config = dict(
    experts_per_token=3,
    d_expert=64,
    hidden_act='swiglu',
    normalize_top_k=True,
    routed_scale=1.5,
    router_noise=0.3,
    norm='rmsnorm',
    tie_word_embeddings=False,
    learning_rate=0.014,
    batch_tokens=65536,
    max_steps=4189,
    dataset='wikipedia_en',
)
Below are experts of layer 4 (counted from 0) of a mixture-of-experts language model. Rows are named router (the router's row for the expert) and show model dimensions 48-95. Each number is 128 + 24 x the weight over its row's rms, rounded and kept within 0 to 255. Numbers have three digits each.
After each expert's rows: "mostly gets" lists some tokens that are sent to it at least half of the time. This comes from a sample of Wikipedia text that the model never trained on.

# expert 36
router:128115106148139152122133112103101133100133128100175087121146131077142124123133126127092138135104113124150111168131090137131145109124090155165132
mostly gets: " York", " Michael", " William", " Canada", " Thomas", " German"

# expert 9
router:138093121142152158114123110109119121111172153096142108123146155087152122119146108108091150132116140131137136127117113131116135105118108134168126
mostly gets: " (D", "N)", "oel", " (R)", ")\"", "\"."

# expert 13
router:123116118140153129101113098096106142132154124103168087139167121114153116114166103120085131133111111126145134124110104121129136127128102146174121
mostly gets: " \"L", " (L", " People's", " pick", " Social", " Genre:"

# expert 26
router:130107108149154145110121091091106114110150135094172107124163144097126120132125141084077133130128110109168122131121101111150137117132099134167121
mostly gets: "ani", "anda", " brother", " \"H", "riet", " York"

# expert 3
router:127113111151136154122135099094122133112141160098159102141153126067162111115143121130086151115105115118152106152131108130141154126119099147156130
mostly gets: " United", " North", " West", " Texas", "ić", "ș"

# expert 39
router:121109121143144171139131105096114127101161125082169113139161129086148118139143123115075128120095131109160124118127122109135142137112110150167116
mostly gets: " By", " Country:", " from", " between", " of", " T"

# expert 16
router:137112100139140146117117098116106115098141146097150086134144138109166111105130120106073152110117134100144115128110115121119127110099120140167125
mostly gets: " 188", " 187", "==History==", " Authority:", " we", " Result"

# expert 60
router:132117106131163133124113082122109159121173117109156093131141156085156121116127087129092157153099142113136141115112128117120145145116115133169107
mostly gets: " (born", ".6", ".3", ".8", ".2", "″N"

# expert 41
router:083120128148147110147118117127087114113138103118146135110175137104159122106103131095084138127102146144137120126142107108123127106145097111109107
mostly gets: "ing", "ers", "ating", " them", " up", "ings"

# expert 30
router:179123123147139133124135088151165094148149144087111095151129153103113136168098075123157096126113110157113145121110135127093108122117111142146111
mostly gets: ",", " –", "),", "s,", "e,", "a,"

# expert 53
router:174113137130138146104159097133134125093140162103134101112114132125163116105100142129107124120138134140128125114131130146115107157119145116169115
mostly gets: " team", " people", " series", "ations", " area", " School"

# expert 6
router:135098123132159143106128107083106144110144097077159090144147134086155139136129106115101146125128108104138126132131098129134113121132100135160108
mostly gets: " 9,", " Yes", " 15,", " 16,", " 5,", " around"

# expert 50
router:111116131153160148114117091118102144115123129106174099121131114105128118155140111105107150134089102125161119152135121137141123126133087140169128
mostly gets: " same", "ation,", "al,", "ge,", " N/A", " larger"

# expert 45
router:136117121149148133138129116109111098108159131102153096137134148118155126109130125110090132133113130105140131160131118127129136130123124150188118
mostly gets: " Me", " Ne", " members", " M.", " V", " version"

# expert 4
router:138127106151153145132127116102117145118148137085153093124162126070164132114125129118086133116124108116152134127133089114127132125132087129166127
mostly gets: " March", " April", " December", "]", " 2013", " February"

# expert 32
router:129109126156152131131107102101126121124153134092145094132154143086150118119142122107085128129110128106136118118128097111127134112137104136169116
mostly gets: " too", "и", " Pld", " threat", " clas", " %"

# expert 14
router:143105119140143116102100104107115105118170152101127096121131142108172130104157097133111111113119143135129134143126113155150144090117113133181119
mostly gets: " he", " He", " it", " is", " was", " are"

# expert 54
router:147157090123136143146098084147098139133147118106122117137150114105129119145168104095118106145098094101146137155129107123125118142076130097103093
mostly gets: "-", "|", " -", " \"", " •", " Born:"

# expert 38
router:133114107132131144131126083116113130143148139073148090127164138119156129131142128112103134133097133135141126113127107119130134109127116141149107
mostly gets: " m", " d", " t", " p", " N", " l"

# expert 25
router:112118112156141125121126098093133118130129128093141094133168137106159118124126129116081130106100130124156126127132106108115135117121099136180108
mostly gets: " B", " 2,", " M", "===C", " Episode:", " Division"

# expert 7
router:136105116140152133124123113101121121118139119093130080125135149109152110121138118153087133114112132123145123116121121119088131110111106134160100
mostly gets: " Team", " Location", " team", " Votes", " same", " Binomial"

# expert 12
router:146073119144116142086111111147085164091168137096203138134127152123133135148164081105136148115108123085134154155148058145098131140115136148108150
mostly gets: ".", "s.", " ==", "a.", " but", "ed."

# expert 19
router:134110100137141146134131096094131104097154149099147110135150158088153112119144131110086120114115120111158126137134118129133144105128100142155135
mostly gets: "!", "IN", " Show", "ison", "ES", " DVD"

# expert 59
router:127111130146146124125142116096123133103152127082150112135153146106157121140133113105079128121116120141136134138125125102114146098131104132166127
mostly gets: " Class:", " career==", " classification", " States.", " ARG", "idae."

# expert 48
router:093120123160138133116125093117097132105143128098150072103169134110153117125158093116081107123112150134155131118111099134140153122117093156180138
mostly gets: " hand", " life", "After", " Apps", " Life", "Scientific"

# expert 56
router:134113116152146167125128087096132121115155130085163085123154133084146137125133108127085145118129134119166122145132089113135141116130093114191108
mostly gets: "ically", "ston", "ively", "ously", "ological", " issued"

# expert 40
router:115146083139160149120119116105106155113160121072133100106138111098139124112154102153114139124084124118141129156124112132126153109122069150168167
mostly gets: " David", " San", " Total", " John", " con", " se"

# expert 5
router:104133115156149140109133152127128095129099147123140138155146105094176119129178103133111145119139133127144161173123128123153120162094124123187123
mostly gets: " first", " one", " more", " three", " all", " other"

# expert 10
router:110108086173162119147132144110136123091134147157124126086135131128140142142156111132090137165107093154132136145095136118103147126141149113167127
mostly gets: " the", " a", ":", " The", " their", " an"

# expert 35
router:144116093149127129135129108111113138108148120087183093119158138094171123117136115122083144138107139130131127141100116109119153092107097126169149
mostly gets: " Royal", "|---|---|---|---|---|---|", " (G", " des", " Swedish", " SS"

# expert 8
router:131112123146160133120124091126101136119164110102157087139178145097161120125132104146079122114120130130138121136123122150128147107114099125176131
mostly gets: " Open", "weight", " La", " you", " Ann", " You"

# expert 1
router:106115128155145154122135085121118157114152118079149088106151150109151104123137106138085127125109137114145131106123122099126123108129111145155110
mostly gets: " p", " st", " ch", " v", " sp", " re"

# expert 27
router:150114108141147165110138092100124099107134127090163091127153136099144125121146092130082142117094129128154122121116102129130130151127097140171130
mostly gets: " regular", " dis", " un", "oel", "abi", " coordin"

# expert 20
router:137088101146158142127122117101124129123153121092154101141155151102172106123133100142107145122125146153148118125135115125146125129119105123169125
mostly gets: "_{", "$", "–9", " (198", "–199", "^{"

# expert 63
router:116118079122145108122122122108103101096117132124114120077134174117135118125093144108070138099136134159142126128140085158143139113126142114103128
mostly gets: "ator", "ium", "ica", "ola", "que", "ge"

# expert 29
router:127118112151157140134135097107093118104136118087165091132180152085147123127133112127074181101131122119132126129138119139148132130097105146169134
mostly gets: " round", " win", " car", " line", " 186", " rock"

# expert 52
router:128114116164176114111102118129120136135110173092134120133154126114119111134113126139101116139121127071090134149093121130098102116123103163154090
mostly gets: " was", " is", " were", " are", " been", " used"

# expert 43
router:132097096161156139118117094126121119112151151101158101134171148073130110115147128119104155143114121104169123117127109109131142123111100123149124
mostly gets: " G", " Votes", " ord", "able,", "rd", "iem"

# expert 47
router:138105130132148154128107109106125146097159141086173093128155140106161135140133122141098121125117112113145120129122126158123132110104098140184148
mostly gets: " term", " title", " \"R", " players", " author", " word"

# expert 49
router:132115109143141146096116096089117112120145125099160100148179123093144124126152129143090134129129124129152101131129113120124142103124087144161135
mostly gets: " Be", "|---|---|", " Cast", " Sec", " Conf", " Cong"

# expert 28
router:143112108149159133116112091099127115130147122105153106105166148096147119116133107126097125121126120128148113121116114105105140124117104136188110
mostly gets: "}", " decision", "PA", " legal", " Match", " affili"

# expert 22
router:090099116126154095132127097133117147133124159096154117149186126094135130115135160146120164140119107086111127133084104130122123119135095120148084
mostly gets: "ed", "ated", " up", " used", " known", " made"

# expert 15
router:153102115126164146134117096113110110119135126083149103128169153079178129136138108143086137133099121143149143114113095101132136116123118122158112
mostly gets: "-1", "===M", "==M", "===S", "===A", "===D"

# expert 11
router:100106144171160125142116058092074110105179175090140105115142128103116151164114139095139125162110093135132142150136074107102115134108150097149098
mostly gets: " |", " Kingdom:", " —;", " 7;", "|", "5;"

# expert 44
router:126117116149142150152074122088134094086114137134130129152127130101120149115105102125110084162135075086100160138119132097138144108090155177119082
mostly gets: " of", " to", " by", " in", " at", " with"

# expert 21
router:141117108143129140127133106111150117123149124064167103138139137079147135125127120098101114101117108116138130116131135119123128114130097133169107
mostly gets: ")", " ", " 7", " DF", "R", "A)"

# expert 57
router:167101133113116120124095134136114071116148133106160120130123110089132115124115146104123145132134141134160169105108127100151110137096100094136152
mostly gets: "2", "8", "7", "4", "1", "3"

# expert 17
router:129133114155139125121095100125111139134152107068152110129156152109132096116152069132094114112113118125152141150137072134148153062113128148136114
mostly gets: " Z", " Mar", " Cl", " El", " Th", " Ad"

# expert 61
router:159137131119139176090150119118135152112137130122134107090156137115164131118151105118120129118121099107127115124153123116127116145135114121179094
mostly gets: " Film", " government", " book", " Court", " air", " art"

# expert 0
router:129103092162144128124121095088106141126165140115183092123171117078145126131126130133076146147109117118170137109135109116141145093125106149160101
mostly gets: "–19", " James", "–202", "–18", "*", " +0"

# expert 34
router:143114127124158140135128094096130138135143134092152091112156148099173126127135111122096131124104130117151129122126094110124142129119099141167128
mostly gets: " c", " w", " (18", " (199", " (19", " what"

# expert 58
router:124112101155148143111125097120109122118153130093166104135179147102142123115132113137090144118099130111148119143100111112120130112125109134171131
mostly gets: " how", " 0.0", " \"the", " £", " \"f", " \"M"

# expert 42
router:125068079147189178087141115144116088144145137137138110108171176134129105180105124132131117140127116153106126156165132140096180106116135173127138
mostly gets: "\n", "/", "==S", "\n\n", " (\"", " *"

# expert 62
router:129113111118158161123138091092102131097130154109179082144190133129172127153146123149095158112096127126140127137121111124125141117130088118161107
mostly gets: " World", " American", "ala", " European", "ara", " African"

# expert 31
router:128119105139137122121085121143101095124157101079166117130147172114141087159172131160088135106142081091138129145115050135139144076098140109113130
mostly gets: "zz", "oh", "ör", "olk", "etty", "ould"

# expert 23
router:134100115142143145125117106114092122108143123094156076134142152101149123122149124111084120119117126116170127127120117116135123089125109134155141
mostly gets: " 0", " 3", " 6", " 2", " 12", " 7"

# expert 24
router:116131106172157113121121089089125119074139134073161096124149155119148138104135107122123133146096127116138100134140128081114155103138106117124144
mostly gets: " and", " but", " or", " /", " &", " than"

# expert 18
router:126087105141150140119131102104097122117166148103159097125162130104149133116128123114104137115100144135124148128120132124120144116113104163175123
mostly gets: " Democratic", "о", " Russia", " RUS", " Denmark", " Karl"

# expert 55
router:104119119134135110163085102130097122140115121098113128147108136089175134127131138144094113124142132095142145107155111141133133095138110179118119
mostly gets: "ant", "let", "ort", "ipp", "ern", "ver"

# expert 37
router:140121100161128156114102104109134131107144128091161094142167152095158124090145120105100144128092115113156140129100119122125151112113099134181124
mostly gets: " million", "|---|---|---|---|---|---|", " Binomial", " leader", " McC", " Nominated"

# expert 33
router:152123080158142148163136111148140122148112144115158102122142143122134086135145142107114096124135109156132169194128087100145133110084137108163137
mostly gets: "'", " (", " \"", "\"", " B", " F"

# expert 2
router:146110109133184155133104091108109137131141141110158115121163136107157112129142122114083136097091133107157126133123100133117143122135085123176132
mostly gets: " April", " October", " March", " February", " May", " Summer"

# expert 51
router:150128113161155137114078124100142128096171149073134109133148142101136123142120118144082126118126147115133128149129097128146148109114085142182115
mostly gets: " he", " was", " is", " are", " be", " were"

# expert 46
router:141093116139143142121099118112100151116166117098155119133169123090114113127139102130079134120098141130152139131145094125135128118143108142156124
mostly gets: " St", " Mar", " Har", " San", " Ar", " Man"